Experts of a small language model: 7396 steps.
Below are experts of layer 5 (counted from 0) of a mixture-of-experts language model. Rows are named router (the router's row for the expert), gate (a neuron's input weights, with its number), up (a neuron's input weights, with its number), down (a neuron's output weights, with its number) and show model dimensions 0-63. Each number is 128 + 32 x the weight over its row's rms, rounded and kept within 0 to 255.
After each expert's rows: "mostly gets" lists some tokens that are sent to it at least half of the time; "comes before" lists some tokens at least twice as common just after its tokens as in all text. This comes from a sample of Wikipedia text that the model never trained on. Tokens count by the router's weight.

# expert 34
router [143 121 114 159 142 108 160  90 169 145 100 118 132  95 142 178 144 141  55 148  91 151 131 151 132 128 153 113 159  86 119 165 104 157 143 155 100 120 133  75 182 124 121 147 142  75 106 162 123 121 200 197 160 178 186 109 167 107  90 167 149  98 157 118]
gate0 [157 123  83 100 125 122 137 110 115 130 126 133 195  95  88  78 122 178  91 144 166 169 140 127 156 126 162  88 159 203 170 128 140 202 131 112 160 160 116 160 153 132 144 102  79 134 163 154 120 179  47 172  61  72 113 132 160 126 116 188 133 121 129 107]
up0 [ 86 124 180 135 131 119 116 156 117 127 146 122  65 203 147 174  84  77 177 146  74  87 136 100 156 117  84 192  79  81  83 120 107  86 148 102  72  73 136  80 119 104  95 152 175 116 150  98 117 154 228  83 150 141 172 145 115 159 158  80 141 137 123 155]
down0 [161  92 114 157 115 118 186 171  92 113 140 131  86 162 141 100 106 105 148 113 159  70 123 125  89 136 113 103 131 122  93 108  81 105  61  88  66 182 139 163 150 111 136 114 202 138 112 109 158 140 184 153 149 165  96 151  99  94 186 140  94 166  76 135]
gate1 [ 90 135  51 106 141 157 146  99 127 115 132 115  98 141  88 127 150 143 165  30 127  97 155 122 147 137 123 136 134 158 133 118 142 115 118  88 168 166  98 135 175 114 116 107 135 132  93 149 137 146 109 127 150  50 122 150 117 195 111 133 105 177 163  69]
up1 [127 133 103 128 123  90 141 100 150 125 141  85 138 140 163  87 116  97  43 154 108 169  86 171 123 117 126 137 166 120 122 186 128 151  90 174  73  85 107 124 104 121 109 142 104  91 197 136 101  66 122 152 117 133 130 121 133 147 145  79 137 202  95 119]
down1 [ 93 125 151 180 106 151 125 118 130 117  96 140 155 156 146 140 175  94 164 122 123 149 115 123  97 180 107 111 174 114 146 150 144 135 159 156  81 131 177 151 168 152 133 174 103 151 124 141 157 137 166 157 126 115 117  70 169 141 195 135  74  98 157 152]
gate2 [137 110 100 105 119 148 152 156 145 127 138 160 154 131 152  79 113 154 132  98 170  99 118 148 169 116 195 147 186 166  92 154 125 150 111 143  81 132 124 168 222 162 118 102 121 118 125 135 137 143 152 154  64 151 149 150  84 127  96 123  87 103 155 155]
up2 [130 121 113 129 147 125 123 159 153 155 116 136 144 118 145  70 102 133 123  67 192  87 154 165 211 136 185 134 170 179 123 160  89 137 146 152  54 122  94 159 185 178 119  96 107  87 150 111 137 107 148 161  55 152 151 148 100 139  66 122 126 140 128 216]
down2 [127 133 111 165 159 101 143 160 115 145  97  94 134 139 106 140  92 129 153  96 122  77 137  84 158  79  98 137 112 128 149 163  82  89 176 135  82 182 120 115 107 172 148 117 169 147 162 186 196 139 116 136 142 106  82 134 154 168  44 138 142 167  74 169]
gate3 [133 117 142 105 131 144 125 162 131 143 127 122  78 110 163 118 125 143 128 134 127 150 112 151 143 135 125  59 155 152 113  66 116 133 132  86 164 130 143 161 158  81 122 132 124 140 145 127 131  85 143 134  53 144 190 172 118 151 125  59 109  94 137 111]
up3 [152 113 107 125 146 119 120 114 128 144  83 121  82 120 191 153 140 145 130 109 106 152 164 148 143 146 145  52 134 114 159 101 123 118 100 111 151 115 161 153 140 112 148 110 122 135 165 155 135 122 124 113 102 106 156 157  89 133 123 128 100  50 139 109]
down3 [155 135  97 117 129 167 182 140 126 102 108 160  78 107 181 138 101  99 167 150 175  89  88 146  88  97 150 117 108 119 141 113 150 115 180 107 112 212 138  87 129 102 144  78 151 160 116  74  96 150 146 117 109 173  72 129 109 113 193 132  93 139  57 124]
gate4 [150 125 117 126 110 138 132 126  79 101 109 124  85  97 131 144  94 167  88 125 170 147 136 177 117 111 133 106 122  85 117 110 147 123  77 120  74 155 112 110 142 156 196 117 110 166 187 119 123 123 129 128 115 107  92 118 104 150 143 154 126  83 153 140]
up4 [103 140 138  80 115 145 120 115 136 143 166 113 148 157 123 126 146 108 142  81 126 113 127 142  90  79 162 157  81  87 108 109 139  85 112  97  70 118 138 149  89  98 165  69 132 153 161 162 139 124 124 101 144 162 123 175 116 132 137 131 126 110 150 142]
down4 [130 158 188  91  91 139 127 154 128 122 126 115 128 132 146  91 142 139  85 119 139 130 131 132 134  94 158 150 124  85 126 222 135  67  92 107 107 111 121 186  77 133 136 117  91 144 138 109 141 153 100 175 123 134 174 172  86 151 158 169  92 149 184 133]
mostly gets: " like", " used", " joined", " Miss", " using", " all"
comes before: " the", " a", " his", " an", " its", " been"

# expert 38
router [ 95 173 128 154 187  95 226 148 106  93 138  94 109 127 162 146 130 160  99 114 177  97  99 152 132  95 186 128 109 130  74 176 116 102 176 158 159 143  47 117 118 139 132 131 147 121 146  63  93  72 130 212 105 105 120 125 152 169 202 133 108 123 157  95]
gate0 [112 122 127 186 105 123 147 119  44 125  81 147 184 105 123 110 125  85 152 118 155 137 141 103 126 152 160 168 130 106 116 166  91 123 175 128 130 105 102 149 122 134 143 163  79 133 101 117 128 111 172  45 134  93  78 166  99 138 181  75 119 121 150 112]
up0 [126 122 132 154 138 138 150 124  55 105 120 136 168 110 112 116 145  70 124 125 180 119 109 131 111 119 126 185 133  65 132 141  89 166 135 135 140 127 106 163  99  97 151 116 107 143 135 119 119 124 157  27 108  75  61 129 120  85 140  98 127 144 156 140]
down0 [147 140  78 134 100 102  80 156 153 114 146  89 137  92 117 146 153 148 198  73 144 157 179 178 113 125 162 105 137 125 152 112  93 119  75 120 103  99 109 134 122 109 152 139 153  73 141 167 113 157  71 158 121 131 179 132 172 149 136 110 155  89 133  93]
gate1 [117 152 129 135 152 157 122 156 199  95 146 130 102 121 181 132 153  97 159 100 186 173 140 120  96 112 117 133 108 114 170 111 115 152 133 140 128 165 191 124 189 128  83 123 164 132 179 142 101  58 123 123 130 110 186 102 151  72 115 108 108 101 164 158]
up1 [123  83  89 142 136 145 178 132 132 106 117 129  83  74 105 172 107  70 114 167  98  42 174 130  96 167 143 151 162 158 105 124 170 146 152 132 194 141  83  90 105 117 100 130 121 111 155 140 106 102 147 146 149 154 222  70  84  71  81  89 124 160 145 148]
down1 [198 183 113  78 105  85 116  81  88 192 184 127 134  77 117  70 150 134 116 145 118 162 190 153 176  86 109 143  77 189 129 199 104 119  79 132 164 154 167  69 102 133 169 149 145 110 101 131 128  71 100 142  87 110 106 117  97 136 161 135 140 118 141  99]
gate2 [112 137  95 155 123 178 136 162 118 137 121 150 106 103 148 143  87 148 112 163 173 128 125  81 118  95 173 111 182 156 172 105 133 148 146  92 108 101  98 159 133 190 130 148 135 139 171 123 114  74 122 135 156 171 182 136 138 139 161 199 152  75 163 130]
up2 [127 147  74  88 136 156 133 119 120 150 117  99 161 105  93 112 100 154 165 148 129 134  78  88  90 220  85 154 146 102 153 100 148 179 138 112 142 201 139 105 175 112 119 141  96 103 140 107 183 166 131 103 104 141 122 147  88 141  68 141 122 135 136 124]
down2 [101 141 116 133 141 100 117 174 171 131 164 135 102 200 137 146 144 109 124  71  98  90 149 146 131 140 113 111 106 171 102 154 161  94 139 113 109 110 101 127 133  59 206 157 144 128 120 126 164 110 127  99  85  86 145 187 101 121 163  74  97 162 117 119]
gate3 [121 156 124 180 124  93 172 133 120 149 109 127 171  60  94 114 115 157 115 148 204 122 148 106 144 183 107 158  82 127  80 128 114 199 133 100 127 133 201 141 155 142  59 189 141 133  74 130 122  99 143 106 137 189 126  91 154 124 116 110 101 126 144 189]
up3 [133 127 148  84 107 119  70 119 144 157 148 110 153 219 189 140 154 130 128 113  56 116 180 123 133  98  96 156 146 136 174 104 142  95 119 186 116 131  83 101  95 118 192  89  75 110 146 143 165 150 115 126 129  80 146 156  92 146 128  84 127  93  75  73]
down3 [176 181 148 142  99  60 124 141 147 113  83  94 123 118  99 195  71 113 140 157  96 123  88 109  96 138 137  97 163 125 130 107 134 115 138  79 127 119 143  79 201 158  53  96 146 105 133  98 100 143 134 159 168 184 155 124 160 145 119 100  90 106 132 136]
gate4 [162 131 122  90 150 141 136 133 134 118 139 124  79 178  90 185 111 167 182  39 122 186  81 130 200 163 174  53  92 132 177 124 115 101 114 147 131 152 158 171 124 114 154 127 130 166 114 110 116  89  99 204 115 145  48 173 135 156  99 129 122 150 136  61]
up4 [131 121 172 175 130  99 125 109 168  97 158 126 127 117 115 135  64 136 116 137 125 129  57 115 121  74 146 167 176 164 166  94 130 134  93 147 100 139  45 156 101 123 136 104  85 185 168 117 170 157  84 135  82  75  93 128 153 126 100  93 141 124 160 113]
down4 [168 114  98  71 107 101 149 124  85 122 124 166 121 117 167 157 124 183 128 133  78 135 173 171  27 105 141  88 143 115 132 190  84 114 132 160  89 130 205 128 161 161 162 137 129 113  98 114 102 136 142 164 174 162 108 111 146 130 104 112 195 115  98 110]
mostly gets: " including", " but", " while", " during", " During", " among"
comes before: " the", " a", " which", " he", " was", " but"

# expert 62
router [152 161 117 110 125 133 122 100 111 108 128 108 157 107  97 151 154 151 222 166 186 132 103 125 111 116 133 126 152 107  88 128 175 104 122 153  97 169 127 150 162  87 138 131 156 110 113  90 117  92 133 131  99 110 100 116 114 119  49 112 176 157  98 183]
gate0 [119 121 110 147  74 146 185 163  86  98 155 215 117 182  80  97  92 109 168 170 130 139 179 157 126 103 117 173 102 159 112 134 150 157 141 140 149 108 131 151 219 120 110 170 161 159 114 133 169 185  54 180 142  92 155 133 189 139 145 163  95 155  92  96]
up0 [192 159 121  93 155 110 111 141 147 131 137 156 143 133  93 129 178 128 146 176  87 141  97 143  98 114 120 151 164 151 135 121 149 164  82 143 123 172  92 163 191  79 171 154 152 199 114 113 136 112 125 137 151 102 159 137 117  94  87 191 117 165 121 109]
down0 [148  94 110 111 128 122 142 162 145 110 149 130 158 164 128 151 185  96 159 139 117 150 165 129 124 108 146 143 121  91 129 126 148 135 128 124 155 138 111 140 141 127 130 147 103 137 165 178 126 137 111 189  90 126 124 208 153 145 129 137 118 131  23 120]
gate1 [151 158 151 131 113  99 147 189  98 143 165 139 105 122 108 177 124 133 134 160  72  68  74 155 120 137 184 145 128 134 167 143 134 161 174  85 155 136 126 175 110  72 132 126 138 129 152  77 101 104 107 132  79 128  72 197 117  92  86 108 119 169 135 126]
up1 [127 123 131  61 133 179 106 129 183 145 186 160 104 119 166  96 152 114 102 103 200 102 166 117 166 144 158  91  83 112 150 105 162  83 119 185 117 144 168 167 122 131 122 129 168 127  59 147 109 144  92 108  90 183 186 204 126  91 155 184 148 165 149 118]
down1 [102 159 143 119 134 148 126 101 169 121 166 170 155 117  95 134 117  98 102 111 132 143 187  28 148 120 140 134 110 145 115 105 122 193 109 129 159 106 111 145 185 112  72 146 137  98 160 156 119 125 129 116  82 135 118 104 138 109 160 100 111  99  96 155]
gate2 [109 129 140 108 101 140 178 108  91  86 125 123 143 152 146 164 123 108  71 115 176 155 138  37 181 158 164 147  86 174 137 120 169 151 146 113 115 125 127 103 174 109 114 152  98 130 129 145 121 114 131  77 128 151 125 123 129 139 177 191 115 113 165  82]
up2 [106 107 113 186 140 162 107 133 143 124 117 156  90  67 122  96 155 101 131 146  97  52  97 178 108 154 127 123 122 108 122 122  68 128 115 164 131 145  96 148 140 140 130 153 111 136 110  99 110 181 122 182 165 110  92 106 112 109  94 109 160 124 151 190]
down2 [112 132 116 131 131 141 159  77 129 127 144 163 180 170 137 140 103 116 137 134 144  97 119 103 162 153 102 156 127 122 153 133  98 138 122 102 158 103 159 119 138 102 122 111 157 187 157 153 100 120 112 167 121 137  76 134 177 213 126  93 152 159 157 114]
gate3 [ 82 120 100 141 131 166 156  82 127 117 111 156 157 134 118 168 196 177 141 168 134 138 120 112 135  83 180  96 131 129 136  89 120 177 101 186 121 121 157 179 171 162 137  49 142 105  98 139  87 129  90 128 171 121  88 104 125 133 103  90  62 147 137 123]
up3 [162 167  88 111 119 136  93 200 116 125 168 113  67 142 106  55 105  92 158 153 130 122 137 117 115 156 133  94 158 124 120 106  94 102 148  86 174 126 145 156 109 152 112 150  87  97 169 109 136  95 176 182 152 129 138 159 137 115 108 185 163 167 160 147]
down3 [124 116  45 140 136 158 104 159 153 130 104 122  75 104 124 145 115 152 113 109 118  76 107  90 109 119 107  96 117 124 113 117 100 118 144  82 200 147 137 116 149 136  94  75 127 154 107  75 137 141 165  85  84 132 184 114 158  94  94 108 137  88 122 174]
gate4 [ 97 148 116 177 123  93 135 114 152 118 142  96 148 130 155 105 122 129 133  52 142 117  79 187 119 151 105 163 145 131 134  99 161 153 131 142 193 112 118  67  73 106 146 110 161  77 138  88  94 135 161 116 133 115 109  69 150 112 131 177 110 110 166 150]
up4 [ 92 131 151 140 129  95 149 158 151 133 129 102 176 126 151 113 107 143 147  64 119 117  70 194 122 150  59 155 180 109 105 105 158 161 123 118 147  99  82  56  88 125 154 102 141  84 170  92 146 145 158 134 114 130 118 100 176 124 155 117 146 109 135 150]
down4 [171 152 128  81 160 119 156 114 119 147 170 129 109  54 148 181 123 134 137  95 107 129 136  89  58 127 216 143 125 109 176 119 167 154 157 174 153 137 139  92 109 105 168 126  43 108 159 148  78 182 121 130  46 131 220  91 116 146 164  95 152 136 133 156]
mostly gets: " taken", " into", " entered", " occurred", " come", " Born"
comes before: "-", " the", "|", "The", "==", "In"

# expert 17
router [107 113 137  95  87 147 119 140 122 123 136 132  80 136 143 113 178  31 159 128 173 118 191 136 172 114 124 178  88 104  80 167 106 112 118 149  82 168  86  94  98 152 141 130 124 131 145 103 166 132 168  80 163 116  74 167 123 169 134 171 123  85 140 133]
gate0 [120  72 207 154  96 177 150 173  98 159 158 154 171  61  89 137  92 125  94 164 133 112  78  79  95 166 123 195 148 128  65 158 120 113  89  89 168 106 127 160 131 138 113 136 120 124 131 124 151  77  80 154 108 164 152  81 137 104 138 104 125 141 120  99]
up0 [ 44  86  93 198 153 169 107  99 144  86 106 153  93 137 142 175 145 136 130  90 136 106 160 160 134 143 148 124 134 136 153  89 154 102  72 175 122 158 151 126 145 113 109 168  91 148 139  87 136 186 180 128 136 104  95 170  96  98 148 116 110 131 147 141]
down0 [ 59 134 113 128  80 145  98 137 126 132  99 186 185 102 207 135 132 169 162 116 101 122 139 109 152 138 124 102 125 153 158 129 135 149 154  85 250 111 144 106 102 123 110 121 159 125 116 163 122  99 102  90  67 146 108 107 161 122 183 229 136 144 118 140]
gate1 [105 149 108 127 101 169 145 130  95 136 143 168 178 106 137  88 159  65  84 119 148 139 145 132 151 155 102 188  96 140 138  97 170 121 153 162 137 111 133 119 151 125 131 176  88 166  90 116 132 130 132 128 102  78 107 175 160 144 115 147 101 125 160 112]
up1 [113 165 122 124  97 178 153 143  97 122 130 152 179 143 136  49 133 100 120 119 134 125 155 114 170 159 116 128  83 119  80 101 173  95 169 158 141  89 155  97 120 108 150 189 127 168 103  98 138 123 145 125 105 112 109 109 130 143 139 160 134 104 155 114]
down1 [121 154  49 133 118 168 128 118  95 106  76 132 128 127 157 187 123  96 123 129 130 123 124 132 120 152  95  78 114 101 204  66 199 108 157 109 151  89  77 184 167 175  96 189 154 139 148 134 189  76 116 112 122 108 112 147 149 108 147 153 116 160 162 181]
gate2 [132 136 166 123  90 115 141 116 116 126 140 133 105 124 134 202  91 134  79  89 184  63 148 115 140  72 184 154 137  90  74 146  90 142 148 144  74 116 154 127 154 185 104 145 129 105 158 105 170 138 124 182 157 120  99 124 128 118 159  94 161 132 164 115]
up2 [148 109 141 130  96 116 173 139 107 110 181 137 130 120 125 184 105 113 106 144 155 100 106 128 141 100 156 167 120 125  64 149 106 130 119 135  65 104 185 125 159 187 146 129 155 111 129  92 214 122 117 147 127  99  75 145 109 132 133  82 151 119 133  91]
down2 [ 76 122  82 114 139  98 135 161 163 106 125 158 116 133 132 177  82 185 110  47 122 134 116  96 103  85 141 107  61  87 135 181 129 113 138 106 141  88 129 113 111 119  60  69 127  96  85 169 105 153  69 168 143 192 150  97  90 114 124 148  95  44 147 131]
gate3 [122 138 141  79 126 156 110  73 111 137 134 110 124  84 156 133 149 117 148 201  86 158 129 111 124 137 138 134 146 111 108 200 131 111  36  74 148 173 131  96 129 108  88 115 125 155 146  95  95 103 103 121 182 136  99 129 119 138 132 166 108 101 179 152]
up3 [133 145 104  94 130 132  95 117 118 157 125 128  79 116 203 114 166 172 123 178 156 169 142 152  95 118 139 176 110  56 138 161 111 146 111  89 161 128 134 105 139 106 145 146 103 111 103 101 150 151 161 135 118 146  64 113  87 123 156 164 148 102 113 129]
down3 [101  97 106 127 163 114 121 114 106 167 114  94 172 162 170 136 135 127 117  82 133 125 152  99 121 181 226  51  99 182 125  81 171 132 118 130 130 157 121 127 106 137 163 114   2 129 122 181 133 170 212  87 160  99 160 158 143 110 105 173 129 161 142 100]
gate4 [115 132  93 133 121 165 123 113 116  94 157 119 139  78 187  38 146 180 177 144  69 142 138  25 118  85 139 130 122 112 139 111 169 157 153  95 117 162 133 109 148 152 135 134 129 124  98 123 185 201 173 184 101 100 133 156 115  95 149 146 135 120 140 158]
up4 [141 146 123 105 119 115 139 114 124 150 104 163 119 194  84 170 126 111  87  91 186 133  76 189 125 165 133 104 179 139  75 162  76 132  87  94 191 104 102 165 129 117 127 116 130  97 117 118  62  83  70 117 158 142 101  98 137 177 139 115 166 119 100 107]
down4 [ 83 169  89 146 145 146 115  97 133  84 134 144 167  95 181  43 116 122 125 105 107 168 106 149 110 125  94 147 121  97 146 152 107  41 151 132 137 157 172 158  87 108 139 104 130 111  51 113  87  98 179 126 137 146 108 132 154 140 119 207  75 166  85 137]
mostly gets: "°N", "″N", " under", " Th", " about", " almost"
comes before: " ", " $", " age", " www", ".S", " K"

# expert 16
router [102 128  98 139 136 141 144 143 134 123 112 136 149 156 150 157 141 119 138 165 181 130 145 147 136 151 109  82 151 138 156 154 108  62 138 126 139 112 196 179 184  86 119 149 143 137 171 171 118 112 131 114 123 131 143 109 113 163  90 108 124 158 179  86]
gate0 [131 128 132 119 102 130 167 115 109  99 144 145 179 139 102 115 169 129 114 102 124  90  81 127 106 123 148 156 180 121 116 163 139 138  64  96 153 142 126 163  96 109 137 150 126 117 196 129  72  75 152 174  97 131 111 157 126 170 154 107  98  79 184 119]
up0 [ 88 114 147 161 150 159 114 103  94 125 117 128  97  91 149 139  91  84 156 145 106 148 175 123 136 120 110  94 106 155 105  86 144 116 159 151  92 127  97  69 167 106 100 112 118 127  71 119 153 170 136 128 185 111 146 136 141 127 143 149 158 177  92 145]
down0 [124 147 180 120 118 122 151 179 138  78 121 151 119 126 162  94  93 117  91 164  99 190 150 116 112 170 161 104 108 140 176  99 162 137 142 156 121 147 157 123 113  97 133  82  80 136 141  86  79  81 140 139 163 116 122 170 131 115  79 190 195 101 126 142]
gate1 [ 85 135  70 164 119 193 167 120  94  67 138 172 165 120 161 100 146  93 145 160 125 151 133 188 136 126 141 118 152  96  98 102 186 134 159 141 112 162 170 149 132 140 159 142 106 160 107 154  90 172 131  64 132 145 133  70 148 143 110 121 136  82 103 126]
up1 [135 176 125 128 113 165 162 137  99 110 135 151 176 134 169 142 170 138 111 110 151 137 120 159 143 143 148 130 141  91 137  90 151 108 161 119  70 189 150 161  98 144 150 146 103 128 121 145  82 140 152 126  88 174  98  60 118 108 122 105 180 130  81 140]
down1 [ 96 162 116 121 136 105  95 122 145 124 112 112 147  98 155 105  87  90 130 162 136  96  44 154 171 131 176  99 114 155 150 203 101 100 126 165 106 166 141 139  34 125 134  66  85 131 119 120 123 194  62 120 127  89  68  91 114 117 138 130 172  96  58  74]
gate2 [ 79  82 165 168 116 148 127 143 124  91 116 106 107  99  99 137  60 119 140 148 174  82 100 149 144 130 138  64 147 148 148 120 141  97 117 169 134 159  97 122 127 107 123 179 115  83 145 133 133 147  93 136 129 158 177 113 163 125 142 150 137  92 140 135]
up2 [142 130 134 157 148 119 114 115 114 186 109 121 138 139 101 135 158 150  68 123 103 158 233 196 138 116 131 121 103  92 109 153 166 142 151 102 119  86 182 126 172 118 142 106 109 103 115 121 117 129 142 111 153 124 108  88 103 118 136  73 111 174  91 159]
down2 [ 91 162 117 217 130 215 153 118 142  94 154 114  35 163 106 132 149 101 142 132 173 139 148 116 159 175  48  94  96 146 128  65 194  70 139 124 105 131 155 104 120  61 119 155 121 134 112  99 141 117 131 135 140 110 110 144  97 165 127 192  97  89 170 134]
gate3 [105 144 132 148 134 141 148 100  90  97 199 155 103 116 130 200 162 156 120 133 169 142  81 138 124 190 128 114  93 173 108  95  35 123 105 159 175  33 179 114 135 168 130 112 133 107 108  71  86 173  46 112 170 142  81 117 157 113 105 116 137 147 130  97]
up3 [110 142 194 155 137 119 114  69 139 136 121 155  76 124 173 188 146 137  57 100 161 148  93 142 104 142 127 119 113 119 128  74  90 136 147 132 113 110 164 178 139 130 122 134 125 163 123 119 114 105 102 150 199 131 142 156 168  91 143 137 177  92 152 138]
down3 [ 98  80  96 177  91 216 172 145 122  90  86 151 142  95 140 110 147  91 127 148  91  96 128 102 139 113  84 155 141 191 128 129 137  83 144 130 142  74  79 141 170 187 132 112 118 159 129 116 117  91 168 146 166 107 133 187 190 126 202 165 155  97 158 126]
gate4 [112 162 121 149 139 119 102 144 162  73 111 114 116 185 136 123  40 144 104 112 132 127  86 154 115 121 200  65 165 106 115 127 108 154 104 125 151 136  67 162 121 151 127 133 123 141 102 143 121 188 161 111 110 153 148 111 140 105  91 111  71 116 153  74]
up4 [107  94 113 201 147 161 135 135 143  93  85 144  88 131 129 150 117 136  79 111 124  78 127 159  96 124 176 119 134 111 138 184 133 113  51 124 131 158 104 190  78 101 141 101 133 124  77 105 113 145 117 156 139 188 103 120 102 138 124 174 114 128 147  82]
down4 [126 103 102 155  89 102 161 158  74  99 115 141 102 103 101 127 113  73 106  95 115 157 134 164 157 129 122 129  98  86 124 157  60 136 150 174  78 156 134 145 135 121 179 137 182 141 129  74 128 122  96 147 107 179 138 136 109 125 114  72 115  85 136 153]
mostly gets: " '", ".\n", " \"", ").\n", "\"\n", " came"
comes before: "-", "8", "|", "9", "7", "6"

# expert 2
router [ 81 110 136 192  50  86 196 112 132 114  94 157 154  67 137 119 161 148  94 108 176 106 159 117  98 131  78 176 120 175 116 198 115 139 192 130 127  88 125 135  89  79 151 144 178 113 109 145 135  72 111 112 138 162  65 159 147  79 112 120 120  97 116 130]
gate0 [119 129 143 167 117 133 136 177 108 136 156 136  42  66 132 177 143 149 147 128 157 121  93 127 146 160 187 147 149 126 174 128 129 155 136 166 115 116 117 131 178 141 139 105  50 170 184 160 120 169 147 176 133  75 214 102 161  91 176 113  81 144 157 112]
up0 [160 116 109 138 157 110 142 150 147 159 116 108  77  70 124 183 143 197 113 114 182 131 139 131 148 180 143 185 129 124 125 159  71 169 138 193 112 132 141  80 194 102 177 128  55 109 159 150 115 133 127 177 156 105 163 119 143  65 134 112  92 135 117 106]
down0 [114 174  79  88  93 142 113 120 133 144 138 134 135 176  99  85 117 161 118 149 131 149 116 150 100 172  94 154 143 103 122 125  85 107 121 158 166 123 130 112 111 110 107 100 162  96 143 123 101 137 155 147 122 106  93 147 105 151  49 101  74 109  98  89]
gate1 [164 121 115 124 141 159 124 143 144 101 122 115 126 163 135 141 134 171 123 146 139 114 158 108 123 157 136 143  85 124 168  91 151  69  48 145  97 152 170 115 121 180 124 139  92  87  90 184 146 100 126 133 125 169 160  96 180 126 159 146 132  90 128 150]
up1 [105 106 148 128 118 134 119 165  96 152 132 130 141  82  81 105  89  96 149 116 142 129 111 175 145  60 137 121 136 137 103 122 144 166 191  93 136  73  96 139 143  93 125 104 162 152 130 107 123 145 149 140 121  64  57 195  93 119  89  89 114 138 147 128]
down1 [121 131 133 116 163 143 132 111 154 155 166  99 122  95  82 117  96 118 143 135 157 142 117 137  76 135 139 166 129 106 118 162 224 101 129 128 135 134 122 102  75 120 110  78 133 131 146 131 158 139 115  58 151 159 116 113  98 176 185 124 135  57  82  74]
gate2 [172 125 122  90 163 144 123 112  94 153  96 111 120 159 109 182 151 113 118  80 102 163 124 132 118  87 123 155 121 127 198 179 139 168 129 100 161 121 142 146 143  88 126 113 162 119 107 156 110 156 147 155 141 158  89  78 134 131 142 193 117 123 112 144]
up2 [ 81 109 100 143 117 122  96  69 174  87 170 153  96 123 193  99 105 124 167 111 161 120  88  83 130 152 172  90 149 100  96  62  97 108  70 103  98 124 113 133 121 168 135 148 109 128 216 148 133 117 128 128  74 107 205 132  92 108  97  57 181 146 116 138]
down2 [159 100  99  43 164  20 132 111 178 225 185 120 182 135 118 151 108 154 121 137 154  83  88 161  84 108 121 105 173 105 153 165 111 105 143 123  94 105 135  77 125 131 166  79 118 139 143 113 111 192 134  75 145 182 122 140 112 160 186 120 160 124  71 155]
gate3 [126 116 130  73 129 156 129 105 105 110 129 154 144  99 166 168 133 128  88 122  77 150 101  48 178  67  93 114 113 134 128 108 152 199  62 151  84 132 208 116 200 122 142  45 124 112 117 170 155 122 162 170 143 100 147 129 122 161  77 175 185 131 115 146]
up3 [ 90 109 164 146 134 146 145 105 102 135 126 109 201 137 142 110 138 130 106 137 120 132 161 172 150 162 158 101 113  71 106 109  75 119 172 110 205 140  62 100 114 122 147 178 185 123 162  94 101 146 113 104 110 150 131 118 132  50 160  75 109 101 131 164]
down3 [ 97  98 154 153  97 138 148 106 115 124 131 145 111 106  85 148  91 106 144 129 105 131 145 122  92  79 104 107 142 160 107  95 157  30 100  68 172 101 137 117 204 158  90 132 169 122 183 140 128 165  85 153 163 137 144 133 159 128 156  86 149 143 112 115]
gate4 [168 109 160 102  94  92 119 119 122 143 121 133 174 164  95 176 117 116 167 144 111  55 154 115 180 119  95 166  81 118 167 137 124  97 195 133 141 183 131 143 158 107 119 168 102 172 125 165 107 130  80  60  95 136 136 136  99 172 100 129 123 116 123  80]
up4 [159 159 134 151  99 121  92 110 139 117 111 130 156 102 140 159  89 161 174 155 134 131 142  97 143 146 112 162 106 126 140 122 167 141 159 146 148 133  94 121 157 220 127 168 141 110 122 166  90  55 159 101 108  94 128 153 136 202 107 139 146 110 116 154]
down4 [124 136 110 125 179 127 132 103 151 164 101  88 133 119 134 149  94 122 129 127 124 145  99 143 132 106 138  78 118  84 146  99  90  92  67 150 116 132 123 128 122  43 164 133 137  83 114 139 148 111 174 166 138 104 123 153 157 154 190  85 142 154  67 164]
mostly gets: " However", ".\"", "\".", " but", ",\"", "\","
comes before: " the", " and", " The", " a", " but", " which"